Experts of a small language model: 8478 steps.
Below are experts of layer 4 (counted from 0) of a mixture-of-experts language model. Rows are named router (the router's row for the expert), up (a neuron's input weights, with its number), down (a neuron's output weights, with its number) and show model dimensions 240-287. Each number is 128 + 24 x the weight over its row's rms, rounded and kept within 0 to 255. Numbers have three digits each.
After each expert's rows: "mostly gets" lists some tokens that are sent to it at least half of the time; "comes after" lists some tokens at least twice as common just before its tokens as in all text. This comes from a sample of Wikipedia text that the model never trained on. Tokens count by the router's weight.

# expert 72
router:117145144096093084158142061129151131169098127147191127122094111119116144143101112116123158113132121119098123131105127181115165103175111161122139
up0:113134105122099148119132131151115125119150119130156132115150109118136076105138148090119103127105133130118128164119116130118164137103144149110126
down0:108071112109151127129120110134139131101105108143130123163130123109150132086104120122114110166110146124114082089124162125112123135169089086151138
up1:119142139108132167149137164123126129143139155109157119170125123109129108157122116165143142119133130184130120089131108121111142111139125122091154
down1:118122119128084128148122122136142104101126108097173146097113119143122136142168159139161132127156114134143100163087123090122141083136138111142109
up2:151143113100151174108135139162095139101110107118081127102108126085112126136119134132114193107134145137132112138167157174117158152163134147085101
down2:081085112109110110104153119150141108107125156099190080125093137072131146093108112114132121102126152139114107137139112139121112117094124157142131
up3:146120155114142111127181163119118147116138142113118116138132140124100113100137126072127147137158157110174108115131110084163154151117170109108119
down3:148133140133123131114106161114124135120114150099097098153150101108149135124122116106123106127149182103119162130116105148103123088138124077126119
up4:131112145108164111128134176089135088158124142079142122093154126144141110118141107125120106137176173159196125134126129122161123132115134147071162
down4:125138149139135135141163169100117096136122126152119165117171106183136096098109140106159097113128141096151106157109129123127097099160121125086157
up5:110151139104092164128138125150154116104180135118131118096130114124088141116124094119136136150125156165156095110137121089104172132111112134111110
down5:115127133118142098140145135081096136139125093061110122096091102152146119142182142129150121169134131142130092146131159125135173067139105139129157
up6:078125132147108126136133107126104129133126171142108125143129133111134102154126123137091181108108135100090102134145108161121192102089102123079176
down6:132160116123150075131127148157134112101176119116094086155117106137129135125094148104128102124123150132177109118164143089172161118116170118131077
up7:122131139133128140117166107124176153104155133078165124126173071132118142132105104106075167153109129152131127157149098119110123105149138130074099
down7:163104076136141162143155137122118084128135122130154124111091112155108145172122111119130098109137109123127071140121128065177143147137145098113127
up8:137128132126154131118130092115133157136100143102168121161190096160138093106193106174128111120142114130138115132107102100147137092091154147108143
down8:143109140134111142153136126140121179129180146091117152067093135131149137146124152100152153156132120109129122129184144202118096118124093111151123
mostly gets: "Dr", "=", " Dr", " Sir", " GK", "My"
comes after: "|", "\n", "-", " \"", " ", " Born"

# expert 54
router:091121133144117113171155107128112139176085158140177121129114137058091094140095124120121135120150143129124110114142112154127150074130110169121134
up0:083155119069142111157087122098162107115110144126139123098143124131121171150060113153123127147132125151116126139152099092106129136111126126075157
down0:129119123115186115090145127138144163140093165124104119146113159130084137160132118135145146118122149127160125170160177125147131173134125098108109
up1:100126123119147115122158125140154114073099122148159132114091114094131150117166133095071119153149159129131078107109114141153122105147112118085138
down1:176141129162132141090121115106157094118132080160127150111107125168105106162129163136123123144110133117143113115103111104142141141137134125150110
up2:117130073138094163183109180124168133149112158116108148153119139126138139120130150138151097181139108153112128159100128096176123144095107146126142
down2:157129092109142106114156126141139137154137146097101185165137095155122128157087170138123140150136146151103129142130101129142118106121122111169134
up3:105179132116138126186117106113131119098127097163143132114175134135138118140099108101116109119133101134142165170140142130117150128117177099114181
down3:146109141144138128103152128124102151135139165137103141076153113127112143123112117141099120169159144077144111155116105105157152180104153137114142
up4:099161104136107126116156120115122150135124112121165127138126128221134113114111127151124097136127156135130162134139168157098079104130103166145108
down4:137168110132158103098148102171153125114136097097081112133117122164146151128119112085156139118119106098099151094133092129150067119133123169099149
up5:111112115120128179145132117090103092104137140097114127168115102134095158132102108146139056145140138124133121094113125118147162112109082155156116
down5:134151144135120148167093162167149134061098088166135106116110158140113121156155151142061145138121146119140145099144134150186105132153116112117110
up6:086129110110114125112169075113096141148116100132128163115145102103118156129114118146155153078107106147137110138129141150118132137156095143133125
down6:122163152102107063166139109159183118136136115114175126126129142141103153126136167174143098119129069100085140109148145102123094110129142133090139
up7:084103129164108133111104097111106193153151163099181188129136125129105137161132125124123128124178104139141115136106137107091167154152166138125125
down7:106127143170120194091136125158131109129108100121104084137104137128072130141139116164149111137147155142114100110105134120146109074156144155139145
up8:136107160130114144140154072152155124170100134168068092081153142161155121127132124122121157093143163113152116131114108142126160105157131169091156
down8:129117097096133143091134113108140105131156121119144133141156108115141089126154145113163115154131139114105131098141157129139157153129142129116092
mostly gets: " Bal", " Mac", " Ne", " Mc", " Ok", " Sey"
comes after: ",", "-", " and", " \"", " (", " &"

# expert 78
router:099120166130121131147113149076124158174133116107156120141119119093110084174087125166143125108196169114129105164115113129178133124125130141112104
up0:172124122115068156136184084105127098128115121132160122114121113164137131109119110160079134107109140131132107143139123147101160128152149164076144
down0:122121159107119098135100142162141151136098159089135118100094110186145127171130108134129112144137152100135130134132152176130099110149090176149133
up1:099156103143149157083104116102134094115125163127129116116156138075172119147093120094133178138138143097155120113080134156102117160103102125130125
down1:136105134159080163200143110163119158163118154104109153203136123151108144136132145146126155109056115126170107154141108131153115120158099126134151
up2:147161144124147144136147115139114157104094149100145136151134136177104106157117138109118126114100127132140093149130117088102132095111135149140104
down2:130114130140140106118113128149136088104145158117127115111116151119163099102073100120088112125139170144129136121113114151085133138105118171144151
up3:094117093073131135150135105105138117144160128090154148124125154137120147119126112127059156164105125107116130117140155129177125165131124130131138
down3:172109118097161114142138116116078113141167109152128126122124131138079144160145151167125150134142144129092104138144148124152093147146136161130107
up4:111127120104130125133150116096137094143096129124139141088143157133132145179099096113109125122152159124096087138120120172171083150140101141063151
down4:101141117113095154168141093080135126119085155168129104108161140133168138154168123128119168058125173144133139150117104150106123134160119105110155
up5:110119116126095123144115124120134157101114124167123126142079071137123117165105134129166149113122154116107125151109125108114118112133148090139147
down5:106133087136169088121124136129108124154105159146084108139102083129130119143170118136145130126121136158148155111090139139170117169108138099115135
up6:092158149114137089119129162113118124167133115070129152114127125148143131103124114124145121152154133121111134136151113147100118077133130115121133
down6:119131127155154098135155122131118141132151113090132131094105139117109102132144108120141123164166151128136155113123154116108164144110126120127114
up7:132137099142150124120127123120119112119113110119161133092110139124137159115128134140092132111152161139114143134123100141096158131151094145112124
down7:144143087121114117118139135141174081138150127128136152071080111146108115160082178133103140149181158126108114115131135140130118174125131134131123
up8:113112144106129137101106111114120114166177117090144129112132109128134100121112158146161146121121128101141087150127134155135190091141153131137096
down8:127099111135140106110103110149103144119142107090142134117171138175138176104131107132118118139143148164134144125114116132099152176137089114134114
mostly gets: "α", "ν", "τ", "}{", "λ", "1997"
comes after: " (", "–", ",", "_{", " 1", " January"

# expert 50
router:116125190108139115153118097098157144136129112138140125140145109110134130184085096133109136113176127109119108159095121168143167105167154176103136
up0:159137130111105144138109121176157131139103102114143151130109154142092093144131149107126187103137155141127166125122098147146134111119109089129071
down0:094088137136121144146124123154139117143169144114072119154118172101142090142112115117147104142132153141137119112139122101116174139130118125139126
up1:118115166120109108143124118106134136140162158116084131120139130142096108081169119091130104146138117137124104098106112111161119106133090122096132
down1:148167130113148140105098112144138112121170146109137098155172148163119085124155142138152171104131124124113083098116157166124129049109081138105113
up2:080166161123131094130122150084129111084115132142106147136116105170093147123174115185147128108168138158171105123137111133151171093148149116125127
down2:089162123119077140108136129153121125151111162095109133094172121125093162143146098102146131149157158150140142115132115150141127102122132146119135
up3:135140123172136167139127181141147142086065092118157172123093140123124140131092127171155132126192105117087127114108134124120103118126108154164122
down3:115103131134119159121137109124117080136119123122115069115065114094103072154116113126104118103135131149146088170133091141141127157099142099082169
up4:118145095111119109140122147155150126116124112110093117127114117090112133136098115110148151127150161130140119179149136143095133125183095117123142
down4:113128139142132151163150122166083157146090152141161112133140117130113087119124119155125132156103161142124138131146101132163107120129143108202135
up5:117070149106152132119138157131142097117151144107096092132149111124088142105142127060154161126122149096107094123134103113126085092123072160113133
down5:140102112171126171093153137163149176117112148098108091123160147071091151134146103138137093125135173160103126149156131112100098129074127102141158
up6:120124108095145166160108134116138127161094165089156134151059079113107141170121128120126111132125173128145115136088129166121147127132077166110143
down6:099168134118116081110071133152148105124142159086156095127129143145121148095099102130140121070160158143119168111167130143092141109153100126141114
up7:128082167155119133173143176140133135176109178107141130153182135165134115116113101137134107149126152094147110122122132129109144135113191138091116
down7:107128105158170083129135126116137118088114165116158088129112125101156122124113080135113137153130090139144116138111117083141134139156132124116151
up8:122104110135116142122162156148130135118181159144121144152151097130084123107130160124143165147120147151101118078122159121167152126193122173125124
down8:064085121110120081113097109102082120111161190124119127140127117131129102121095157136113103136164178139124141148091158118160122129134089092176140
mostly gets: "He", "Al", "Gu", "Member", "Par", "Em"
comes after: "\n", " (", " \"", "\n ", "M", " co"

# expert 31
router:104154105106146115182162114099156140143099127125147144151083130070116132135093113093108135131137105079139062099111138145176161123153136141152133
up0:135133135126081102091124167088162121120116136150138140138089147127108157099106112140135104096144148176124114128102129090090158102147144109110112
down0:093113105164188123137140096149125125085140117121117126127068114129134121126117129148152098161126168112165179176130117105107108165117158123136089
up1:120130158123130109167157175084147124134140118175129162114136136133122104148072099167145097124120114150103087099096125085176112156046142105116146
down1:147126127153143141115107136133136145137105130126127169101126122156124137151139098080109128160060090140142117164141123140143122113107090160133107
up2:098123084105137097087147115143152154131156138116117172138126157112136097097167116147131155119115139082138168150169127145147141128073107148096175
down2:166156112132152109129141131142137097107121103178137105094130130119162110170137129119154133147099122153134136051141103137142121171160136117135123
up3:144126142092100102154150113127114114149156131113167141150096083141103117122145121124119104150163130110105119131106103119185130060204114139123138
down3:118122139125177093102115115154100113134112120109156097137155136126152141171133134204116142132114134110140107113134110099123140108142173100155141
up4:084129125129088132150135093109086147140166127140167117137144058124134111153114128108093132132103146134170131096108118093145146166079141130121128
down4:120090116104173126145100107118177139098143145101103087128109149151088109143153141108128079129100106138126137108131143093186152122120138185163118
up5:137128201136145150121166141089125107094145116149075130138124148150134147122156087113182135077136134097142151131126114108177120153140125062111100
down5:149102118148158128139156112136109117121142118137119123121124125125164130118119103109128073149111143132137081113115159146143095138107112084081141
up6:097106105132133147102107096146146104111100171136147137124147131128093127138126122117098082152109147124142103160127138133144149139124149126099143
down6:122146142103097073132161158163120107053102141132152125145147139075127086121119111096095145133166160139131125102069139107105083186153131095118136
up7:122084161094143089167089144158105144111103084123156135148151125130109139106114110114142135129149160163120130113150097100121132117116106132121117
down7:118138125107140151123128089132144081126164136108120123138076139092110138117101110162125107169098094180158192186130050122137127147119145113163103
up8:089079099145131154127153132090124136092150147153142151147108128147094103099131111168137083135123152179125133128133120164149113102116108128150108
down8:136143140123099140148130124132134136123171136130155126128164108146150084120130155114135131128154138143129126112185124112098137145104143124079133
mostly gets: "-", "=", "See", " See", " called", " referred"
comes after: "\n", " known", " as", " such", " non", " al"

# expert 32
router:120121147105107142159107147117120161140118140107147116136109106103109101135111143111068107111188206127155112123113140135171175120122115148099152
up6:116090142116133134132136114109137162111118095147151135158098109137107123136132128145131105115108180112153139138130112107127156137171168132120147
down6:113118131160138126106130106155139127099115154116107123096138128119102128136121150090121154092137137098111080151133088077119135143163116099124145
up7:112151138078138181127158123130143129138107135173102116098123153160065112150089117074117138136089101128141089125154097135131230119136131124114147
down7:183112113121118116129113123173133103130125119141134154123093146157107104134122158139124133094101133177115110180125144134153140169095125102114153
up8:123098100129119121137164134146126158110135127130104136134147193159108175140086130081112153156117126149126127117156093140110111150121152126153145
down8:127151136108163126119086154118137159125150109117148122100069138178144139091148113098110110131135122148087156148141117097181096141097122102136101
up9:141180086145123102118157123094138148105132106170125129125154127115116151151119150149110147156150124135121109126168147095120136131101122106131164
down9:115189107158144107088156114120136144102118172136151171128145105154138158082099148134118119091163167113087154111136128151115103121113090134123107
up10:121141188137134110137167138097120176138143127131132148131135121153090132120120114094149134135109144152101134138092140077084096120125129094137116
down10:126150093127118189110105147118132090174116163105151136105111115125131124130111078093158151136131149174175106133181115098121109132112149142146159
up11:125156114116149107107117128112156125101120137075113123183114136120117148100098093111145161135162124128113176135131146147159131140130130116080127
down11:107119085101111135139161126155120146132108180160155144059120090135158148122168148155100150168118127141125090136099087129140126185117140127126184
up12:111180113112174073113136151060098161147142103132135157141138130163108120151042121128129153169092149119107145146130122141129101139121140125092104
down12:137131149123131136076160145140163152124136131126150130077126149147086103096148077113139124130165129125145159134140137126104156135129149150142133
up13:125155126113130113171152128117132154123091153127134139136152122081108127137120082119091136092135118159124084145088115134170164161136132179067123
down13:138125122157140124111088169091129097131098161137132138121156110150182160118107142135116094133155120134145153126106168135151140087109118126107114
up14:111155139129126108125128117138131140108124103140120100105175155149155135156109089154134106147143118149121081120106130122131098102137121071134115
down14:153118143130119109135140178128122122169137116130108098122114130135122113141107112137085150111169112121125103156118105090112072128095156106120127
mostly gets: " UTC", " sq", " million", " 90", "200", "″"
comes after: ".", ":", ",", " (", "N", "–"

# expert 30
router:095137142132148130142149123109103087163129114132153140135143120154120112203095118134117133125155130105134077164098156149167138119138133140112146
up6:139134135121114114104121122155133163104134154110147113152159150103129132088098092108134109132128150149104099134171082151100119139134101129105111
down6:093162107153094105127142107110146126111114122150133138082113096135091135128119108133119104121114062139100138115137107098106130091134113170131183
up7:111130158120127115145120158129114123145119154135143142099105133140059083132097151120155123147162161166111118112154130117148142114120129159138104
down7:087121128109135143128133090126115114100169144152107102113128147117055117126145180128166138146144126157162137119148163114158132111156125088118114
up8:123140124124098137173138121125102129150135163123165091139148121092136114094134109182170152156103131077124135105169124122116134129181090142127154
down8:147146140120130163118124144135152183103121144122108167092128115093118101174116138148104064123153159153151137107139133121130149101125130126115122
up9:129136132111137130112141176128132146130093105157163109153123121132140142143132124205075103115115132102115097159157115153110132120123148132140110
down9:118121165125095172156109150156159145135126142179122119091132153089145119105126169138108164095063134115154104123135125071108120117128123112133123
up10:110148160108112131162123174124129117170145119130122168132112133149136134133148136156145122152136146105120094089110140139143134138147128127134137
down10:154119150131150131122121134154070140106126145151139097185098119171131155128184130120100139098110181135128136108151108166141120150078129101127165
up11:079132118117124089135140133121114139097165109149174112119101089128113105135102127137117104108119141152169116181129145148086167131112156123126084
down11:115097106127122101167125134123141115126145115100108145146096132137141124129139115116124156119116096144127100132080086120119153150105105119153136
up12:159122110122105144112153106132144130111137122129145125121124131099091127088167116094138072125151151142070128100168126083141121114142126145131120
down12:104150112117146139151106131148118106070105132112098107149116159142133158127086136095108141078097112182087154190129144185085113113147138138073085
up13:136102161106133149132142123163167110135080115105118104142110130098117100129115145045113115134169148073120145190123143138147150131100101114142094
down13:088169152095121138139128148139121113103120137107124146118178132090125132127134123061138139123115104102136147131132109128123148151117096106126110
up14:122138129135102149175130082124107184130145115105163106144135101124128126163120106138129074102135137132152180141106141169166162110105126116090199
down14:147089106143150096137141095137120150127144134144148162136150148149125151129097115114128100133140126115126144173125137134134121092113131094109079
mostly gets: "==", "===", " ==", " ===", "====", "|---|---|---|"
comes after: "\n", " ", ")", " Party", " Year", " Title"

# expert 37
router:112105117098113129121118104084131100138110148095163099156092096101119094133101143125102124139150133131135149142133137161168158136104152168131170
up0:153089132129153091111193139131103160121126157133169122116125126139137141118141169140120145144127144097108137155145081094132151112136125167114168
down0:130132096138152118097135094126111130135116102126107152131140107148094137120104128106110140092133120118116106198094109147135164149133141204158153
up1:110133118112131143150097125088166137125156109137175112143113134129079115122090117104194117153184149064121127125133144076087151088091097126137110
down1:150098140122123164119130128171137133123125128134101142132154150157128168107128103112158131147111136133138101132140089177149153131178130154153136
up2:126123118105124134163137153125135154175065147111102160080093112175118163125122111152113120126132142148099107114111138124123071141115107141084133
down2:129154139129135106149090142088134149107209144132131134154105115115131110156151157157128103130142128136148156119127140129123174141081158123109109
up3:129112122149122121122117124168143175114100127156130148123139162153134127137101155116153138148199140153138138120123098121120147126124087084136087
down3:123114159114113135125115132115150119138109136133093097117102120127127098120100111111113166124141164132110140105139112119091156166100117189104145
up4:113110118120157092137112089149162168123109104102137168142136122104120101165094144130149111153150150100135131145171117143130119083129118117128155
down4:151138137109167089118176130121104142117140132147178118141211135137107153141095163113106119149136126162113121134104079116113102120097141197149118
up5:120139090075081160116112142154091146134135168065144121113148103124126135113143163118122170133143179154151141113127120113161151104102169141104123
down5:175140157146127079144153134120153129112091100119110139126104147095126114115097066098117123128170118139139148108129181141094098127156126106161101
up6:117121129103067101104118159149121142096199143103145149124126153120122182154174118146161128103115112140139162113152112143127132127146133153151141
down6:132151147139136119103136119153099108129127104104127137159132109128142122135132136098125134144170141125093085101108147136113122103101128142116118
up7:138109143126113114148168114142080168173112145091118125134138094117086106155124106169139117160146135076149112170177215130106120065194119136114148
down7:110159117132114171145134144152117116118132137173132175121155137159123150124149090137157120149085150091165142154153112140095117071152113154117118
up8:141132151114125109104121134163112173146091129108104126086156105107120128119121150110088149200131134097130140154147100110128133122134141150112167
down8:149122153121167163087101097112166103074140131093102147111156112127128101121158150154160114122119164136113107135168115149148157146130124129146125
mostly gets: "]}", "\")", " ", "{", "]", "8"
comes after: ".", " (", "-", "–", " on", ":"

# expert 6
router:092127173113100148141150117076119115117117156126184120141123108115087068117121123133095127115125158113133112151123125145130174077149130152080165
up0:127154172132119123153134109137108130100132131133142121161106155095114133191124105146099150116138116096079112112143181129135141117128163135144126
down0:137127133145100131097132159167161136172116139100113124113116128123126136139144182120154100135162153097154100154132094132108123065130092123112140
up1:095156099158120126155169106149121120149110096113118168149159108127133178129110106138126133144149108082099163157133167127189129125157167185122145
down1:110147125105118112120142110142123060137093117130163133099098125150124144118176145135104127104109158196133129143163098118100121094087131109126098
up2:129181095112197120123110084103182119113110111162100126115122129127111118147107099158141161111104146131127100129119156151181141111162156148135154
down2:110149129148107149126089139167159145135133113102081113088154158145165131128106128116140134110143151109133143123095124070109131107134175184096123
up3:094158157104097142125169092137140129135133136173121112071059116136107112158099132133130156101136154090158085114123090153107161117143114159091119
down3:130116100121092148092101141141081141144142125112137105161142096132132124153127078136147112091122104107142085132118124095105142129117144128145141
up4:123165099097147122102159106156151124097148146175117106089077139148114116137129129118124166097128165120136107117147107151136166137114106149129139
down4:154147124146144178122121107134150155120151123123107113125133100147162129165127088141154106112134097132142086148091123101112107115143124132115166
up5:113121140096146135128166109092135117117151149167134146138110096144102102088155120097089168083127135113165122118113130173115169130144130150110139
down5:141144147158098165099126120161131112132143119121123109147150107088151142161139101167119114161137116111121103152126126070058109118070128106142140
up6:091142128138131180151163133149125157110155159116135130141154098085142112154127173109136111118134143124151095140059091117178113124126096105120126
down6:153109106093116113148149097105072148127095113155111146136118123091160181130119099103136095135131119142124150152163096134111154063119112132151134
up7:127134103117140115163136093128144188142097119120107129077138172106119114115114078138077085156132104136143145130114131155146153114125145135086111
down7:101147127128117134113143084130142099105155168100124113151114104143127115159171164162118150104112161100164122131115104099088156140111134096134147
up8:091116142115144097100175123144100117097133101117142141114079148138132179149111163177109126133128139127084127124075097174139140161138126189104119
down8:115140149137125141099066138143138176118099106149139071133128107113159115104175111111140082096140137131122083151119135089179120134146101154114172
mostly gets: " they", " He", " he", " she", " She", " They"
comes after: ".", ",", " that", " The", "The", " where"

# expert 9
router:098165124134130115135155119108162164139124110132128117120106108158105146157098138144111135135119108119098100128075142098159123089140124126092153
up6:105136120111107131142147114117112127127111116127144157084113118105164128126120128123110107149160140145103107156117131104168107146127098133114119
down6:159144143142103147148120153106153147093098117110141178112123113129144162125116098135122161084098114113125100157115074152143144122153118146144130
up7:102121152128094092119133141149148114155134126106097187085092119133090113128105091103156137164158159186132087110135139148103130096115120110143082
down7:107140139128130121088152118086085124125126135141145147169145095132101108083098159109130139136131118147120140142070143148105121193117146104127099
up8:137102135112130097117134130154143135041117099120164138110153113129144139116148108136103107096135155149171084158158110136124130164140141118116155
down8:085128101107161132123097170104141089126139142127122132172157107121150119148113130159104160127098159083138174093080136127105171059133132159171126
up9:105115120100102151143134093146113153143108129143102098150095135074088115072130158124110099150121136086153094128132113120125157122161108189147128
down9:099144143129124145115113136113141146177120127146103157131089089194094129145155115147165161116114070140111122144107154109139119131145128150168087
up10:115133191073073112143121060110085093114106115092097103142095084126119076111087137122114108113164134102132090154128163153140180123153106123072118
down10:116175117108163096114195148117102119142117166145137146148139114131127166110125133088110130126113106147146115119114124140084124068113148144134171
up11:132119156133119095151126089130092146147112147120184112156112129114107148144127127142112091149162134147146125152103108136116150126118100107147158
down11:140164108170142138165133089142149114129127115182113156106103157144124115108097121143146136133104094157107140128124078110131129148154132113094137
up12:099101180108160138107144113124104127126130144108157110119144130118121140113086169137121104094135137119142108155146160139147142114095110151137164
down12:175130137137150106134114146156102093136119111152105136154149137135125143121149097133153162157108115130112132123185147150105140147138152123110149
up13:103125128143107149129101096151165150090152112163157044135110106109161131132101157142142151162139149113168141163114088117110150153130131138143115
down13:168142159141133141135162131125110139157095090152119152111131133117110120119139137167184141156127137160101102120102071126109113118125110079160131
up14:086130127132122141131150101077106144062142166153144131140158081108126118115106145096138147145123158132116141135143143120137137130142110146114203
down14:181117085126179123148149153121128124101139108118113162141133103140128132118121121107083147077112130166137123154153111094138146165118132164127134
mostly gets: " |", "%;", " Lemmon", " –;", " Bros"
comes after: " ", ")", " 0", "%", " —", "0"

# expert 13
router:128124154099061108170183085123151134158090147121153135149100145115120117151108134123100119107124132108129115111113125153142162062129146144092137
up0:149152198078106154119127140154141134113128151137103115134099115137116093154095096125138115125141167136118174145171113095147115116176129113087121
down0:151153127152150154155112121149151127121122141122097145095112138179128161133147122148144118136132108097151113138148157146135159139130090140119148
up1:129153127061084120086144135105143145110107142120098165145105121151114126130103148153115135130118145131112096143087112149136112095144143142134166
down1:108137103198131143176129116172141164144125132103091139081140191136147104127137125118100128125139085113111136151170151133163150169130075104088125
up2:102133141134157127138165116110102116123118139157153150163133169121091178123157142120125113144127157140140145089099145109089135131091114148128130
down2:172114149122129131139113158125107137105144133130108122148134100119146121096112164108084120137074103138089138098148130139132090094118133110152113
up3:123144163102169127107095152097118079122133130121118125162139124150118141095088105123137120098151132160141141121121153139130131083134094143135103
down3:124142111138140146124088183138144183120174125089153128125125132138129131129146171140093087131156136152094155116145133144135120158153163130141119
up4:100123141089170099155116122134121106094138153124094142170113112142139138171146109133120144139121106108107123096114144159153117122153099077161131
down4:119176162155118140123163152121104120151106142144141154123134165121157152098100160124123120108135119140134126138115106107139139144141129159128095
up5:143143106138093113130137110133102117083152136170127127159143115140129154111110129160143127156138142127120118106145159152101134151136125107134105
down5:158139155117111159155122119168120129149121123147123086136109163152078108154125081147129113102156063126102137127099140101129139096173157197118108
up6:119168118159161118152088086105117139101109164095151108123166115098127129133094117163096081136115129139147130152136109150124154134133169160102198
down6:163126109133104152119152178115200133122121122181130134131122138122134078107114097120151140135162102128079139116121092073084132129106113109170124
up7:121153051111121160144078100143104150132124120171143107141170123097127118145081151137108115146126104116150119148151105150136131126094165142124136
down7:166115103135199137108164163150180151083132089112148159138133120156128136116140132096079163106138133135113113176095111112124087129164123120115142
up8:140125113151113103128085101076080164146138112161172160174169129125101100147128177147129135138152126149155108161108146137169127146125128160131119
down8:086127107132117117098124177106117116108163144066127110086097140160111136167154100155110113147164124163126100118112151090098101127080109097168121
mostly gets: " MF", " FW", " BAR", " ENG", " BBC", " SCO"
comes after: ",", " of", " (", " the", " by", " and"

# expert 66
router:118150112104081107177123112120113138121128093122163162144114101102108127167101113115139139120157157115130082140093146132138160129135123144093103
up0:136108155148147148155132109100131123161119163108146127156169133115057141127134131185105165045134115145088083099105149127146155136141118149111182
down0:093121101166069111115114139163167171111135101123136134093128145114154148140121130143171105129099116137079125176152144105104098157132104105091073
up1:145158139112148105154156122136121142126097113089132104164087087120138150120121120137098117111138113143071129170169145137131120092089108153145185
down1:129141160157093146091123109137174140151092162156102107151118152108156113134169102139124128100152132139130146103124103146120084133137117131127119
up2:121109138110128107163183136145130177090143184129052102116130132136125108165109103130106127098124141091107132110138126173186106120124121136106103
down2:171126079125124101168137096167127111175122131142102129085127161083144087132155116128139143118114084095080125099181116090144086114124142122133122
up3:111169117165171103111135145147117097088162121103100177188119122139152138166115100104134182132125167106130130133121158179146118120145139130123139
down3:154101143146101144102158143105131128093144128117120096109163124108127165119143157121108158144107102145098136089146109093156123101118139119098141
up4:106108142110122135101129108132136148075200165149154139146140085114132149122109116103100132097141133152105104175128116102109106135137123153094128
down4:156086127165124111150122127109142127159118120135140129103098188129142113152079108110110111137151127154101114153150160128137138088161140139093149
up5:105149133150080093157127137115144119114141092148112118142153118125198129119116140136148095075120134119103120178122150152107146130139106095134156
down5:107152102132121129084126136151147162119136118133108153118096112092100136126165135166126123134100123146144135116121158121149114140126143193140119
up6:116060150164117118152139138152130166110165097078069130106190133127154104138115142147190127193129121089134161140122072130189133141161138142126111
down6:142135114164130111123120102119152134139090117095135128088125106126161093132144137154076130101098100107067155172122128151086130132112120107085149
up7:090147103102118159088125127136140118139170161136097075102125150142090105142134136136130119116155120130135157106157135124163182127100125113116159
down7:105114141087157130123127151053154132125099172100158155110163105150111153111156088127116134120136138097140138135103165156105137140107118120131161
up8:129137158109080176112177085120101122085138103127122151088096110131113160150134150157130193103165155103129168147116156122151118111125111164120103
down8:113109124131104147118133143132115103132122145143136081129186126092102169153096103130099123161132123125174104126104132073076160124129116098074119
mostly gets: " The", "The", " the", " same", " entire", "This"
comes after: " of", " the", " in", " at", " for", " to"